config = dict(
    hidden_size=192,
    d_expert=176,
    d_shared_expert=192,
    moe_layers=[0, 1, 2, 3, 4, 5, 6, 7, 8],
    normalize_top_k=False,
    routed_scale=13.2,
    balance_bias=False,
    shared_expert_gate=True,
    init_std_router=0.00694,
    vocab_size=25865,
    norm='rmsnorm',
    learning_rate=0.00585,
    beta1=0.95,
    beta2=0.98,
    max_seq_len=768,
)
Below are experts of layer 4 (counted from 0) of a mixture-of-experts language model. Rows are named router (the router's row for the expert) and show model dimensions 0-191. Each number is 500 + 50 x the weight over its row's rms, rounded and kept within 0 to 999. Numbers have three digits each.
Before each expert's rows: "gets" lists some tokens that make up at least twice as much of what it gets as of all text; "mostly gets" lists some tokens that are sent to it at least half of the time. This comes from a sample of Wikipedia text that the model never trained on. Tokens count by the router's weight.

# expert 30
gets: " |", "-", " the", " and", " it", " O"
mostly gets: " Additionally,", " O", " Furthermore,", " Rab", " polic", " l'"
router:487464532449526430452414440568534471434579560440492453565513480575512565474444526443574486565579577546460500543548449492507452469436434432534495451460454459469540578467567524467448498463573482561445484482501528501482546402541492499522468604475564475589490542500512563465534414437524449482467568507428437448425490520431606425437519438528435420499464601575449508491562554527563487435542461482478575542509573468536431423487543485484524437572560491522428521535493445570521598537567552476505554451549578471465525575484497525540486543539483528552510567613426534442509577513488565461

# expert 24
gets: " |", " and", "s", ",", " W", ")"
mostly gets: " mi)", " whe", "lig", "hof", " sw", " wood"
router:482455543446531428455410444568535473436577555439493452568504479575516565480442523445574486560583580546456498545555443486502455480437433432533500447471449465467539576467561524474444484463572487555441487475504525502477549402541489503525460609477561483582485543498504563461541416439521451486457566507430440443426491518435605423434526436537431424496466611583449507487561553527555485433551457479480573539513569465533435418492547492486530440579559493523429527533491444566515595536563560478507550449552573472469526577485499523535481539538481532551512563608429535450509575498484562462

# expert 11
gets: " the", "-", " 2019", " 2018", " a", " 2020"
mostly gets: " 1962", " COVID-19", " 2022", " 2024", " 2019", " 2021"
router:486455542445527432459413442567533475436580561439496454566502472574512563481442523446575495558581574547461502542546447487506456478437434434536494450468448463461540574463558530474444485461571485556441485476501530502480548399542487496519466600478562482586482546504505562460544417440524453484462564508426444443429486516431604426438524435531434419499466611579445513489564557532561482429550454473476574538512569469539434425494547494479524440574556488520425535531489446569519594535561561479503554443556579469474529574494491520535489542533482531555505564609426538444506575503489565459

# expert 22
gets: " that", " which", " of", " as", " in", " who"
mostly gets: " which", " when", " where", " However,", " both", " that"
router:446494479517526527510523495531478468563478500505465486552511533417502482485587499515523557576529539503664487434535438465523498575538406540508527506547501479411527475479395564508500510559469482550484469532532533469509447556528404597542498459513446514498553533418491406505583470536476451454608479466488444573511499544545477502532393579521470456560551521425479507533451509559512576625346580525577514494497510502427553530527488497528559527527450477443538480520568551434485406487454422543511526504448536488494497341452446577489456419510578473447505420500503569494488463426566551572

# expert 61
gets: "-", "|", " the", " 2", "L", "partial"
mostly gets: "partial", "==N", "omplete", "==S", "citation", "While"
router:488453539443528432457411448569534471433577559444490454563501482579514566481444524441578487563584578548456495548542452492500454483442426433534496454462447463466535579464564525470446475454568487561444482476508529500478548401550488498523462610479557480584482546497511563460537415443523450485460561506423443438430486519434601428433523436529433415495463604577448503487566553532554482433547456473476578537514567473535433420494549493488526438573558491518428527526487444562511597537563561481506554450557575468474522573487490525535489540534482527551511560613433534448503579499483565456

# expert 14
gets: " |", " the", " The", "The", " and", " which"
mostly gets: " rec", " Tel", " squ", " circ", " adm", " 2.7"
router:483450540448535432455414444568532480437575557440488451565502481576514565476442527443574488566582577545463497542558452486503461472440430431537498446468451458467544576464559524467448483455568483557442477475509534502479545401546490498527466606477559478584484543507505564459533415441519453484460563505428444438429493522433597423431523433530424417500460603581449506485557554528561486432545451472476575532512563476536432425500552491483530436571551485516429525539492441569517593534561554470508547449554579471476525576482493521538489541538482526551512565608430540444500580505483569451

# expert 20
gets: "|", "-", "==", "===", "–19", " January"
mostly gets: "===P", "===19", "==A", "===201", "==P", "===A"
router:486457531448526438455412445575535469424571553445489449569500471570508560480435525452574488561583575532459492552550446489502458477428423441531504451470449468473538577465560521475444485444574494560441478471511531496480549402541487485521467611482567472591489556503519568455537421435509454489460568512428441436428490526436600416424527431541435417490465609575445514489559554524554477430545450478475557538510573479532439425496541477485526437572561484525433520530492443554517591532559549486510546456552568471477529579486487537536494549533475518546510557614431542444505575495481567447

# expert 17
gets: " first", " second", " most", " new", " early", " last"
mostly gets: " same", " former", " largest", " previous", " early", " second"
router:504455486523466448475543462497521530648495540538556538533440458516628425505484568515552503489543522452573520495416510488601533462530556502473539553519506506506475442469491523528485562486496447509477490438474515432514452427501488557429527526490533462482477531559481477546548495392430514545550458542485522475504443475486505478520535475495478431508517454479407422475615398553433439420499469559488457466537504568485517443448569525551579484452443541414541446438555443489506412548470491496567409549565509366476457463392391548466511459412452506431349523466502565568479500549548437412

# expert 15
gets: " other", " such", " new", " some", " this", " same"
mostly gets: " other", " new", " such", " many", " same", " these"
router:596507505507480481467503471466479515542566470563513472570407532561646449449461523517508489494546539482561549498470509511503509532497444466523574394567448527420559508590465571606517514555520471461390497418502472494549488455473449565421528568493523574427419557539457499610489456464474494486485447555490452565481538617483532549504448587530540510516459456427490494568509498545438562514529451532473553407479548456452480525537511566521518520499522418505576425410478501445496449492480494542461424444508488455464471488446378547510528435435596528501428565568531620573553508439535543428

# expert 4
gets: " the", " a", " his", " The", " an", "'s"
mostly gets: " the", " his", " its", " The", " their", " an"
router:472499517489501477492531443473487507532513575485495555413482454525580486480517499473525566428369523437590556496487506581450527524533459456427507540395502603526514431564399422448485469457414451489511478543541531511512506454533561456428533511497537512513557572404511461530451541428557529447555531547573459456502528511513446486565468530496577582515505419591447532440484487544431460520540469516495430500483496473580674552435460532455503573462393453512445450470431494619515432487494492485413386556493495530455472481493475539524467393520486433512435530489484560472513528414600485453

# expert 52
gets: " in", " of", " for", " on", " from", " at"
mostly gets: " during", " in", " from", " at", " within", " for"
router:450486552477496621583547526470436552524537423479416515515473540441528446476581463557479584426430520499522495458560498556522479563565454515513488526435582466485526491562470542555492543483436523496460477623549555621431497471572516551498479470574516475500511372466465475509495504545481504504489500432427481513531570482492451453511413537521505516505483481470498464507446474525540577544410565490558534507504520476494506583567446527426572495510467470523565531528396555430460497553489568500611548546405469510555519327447530454528485391569511469427532493492499449417549478517392537601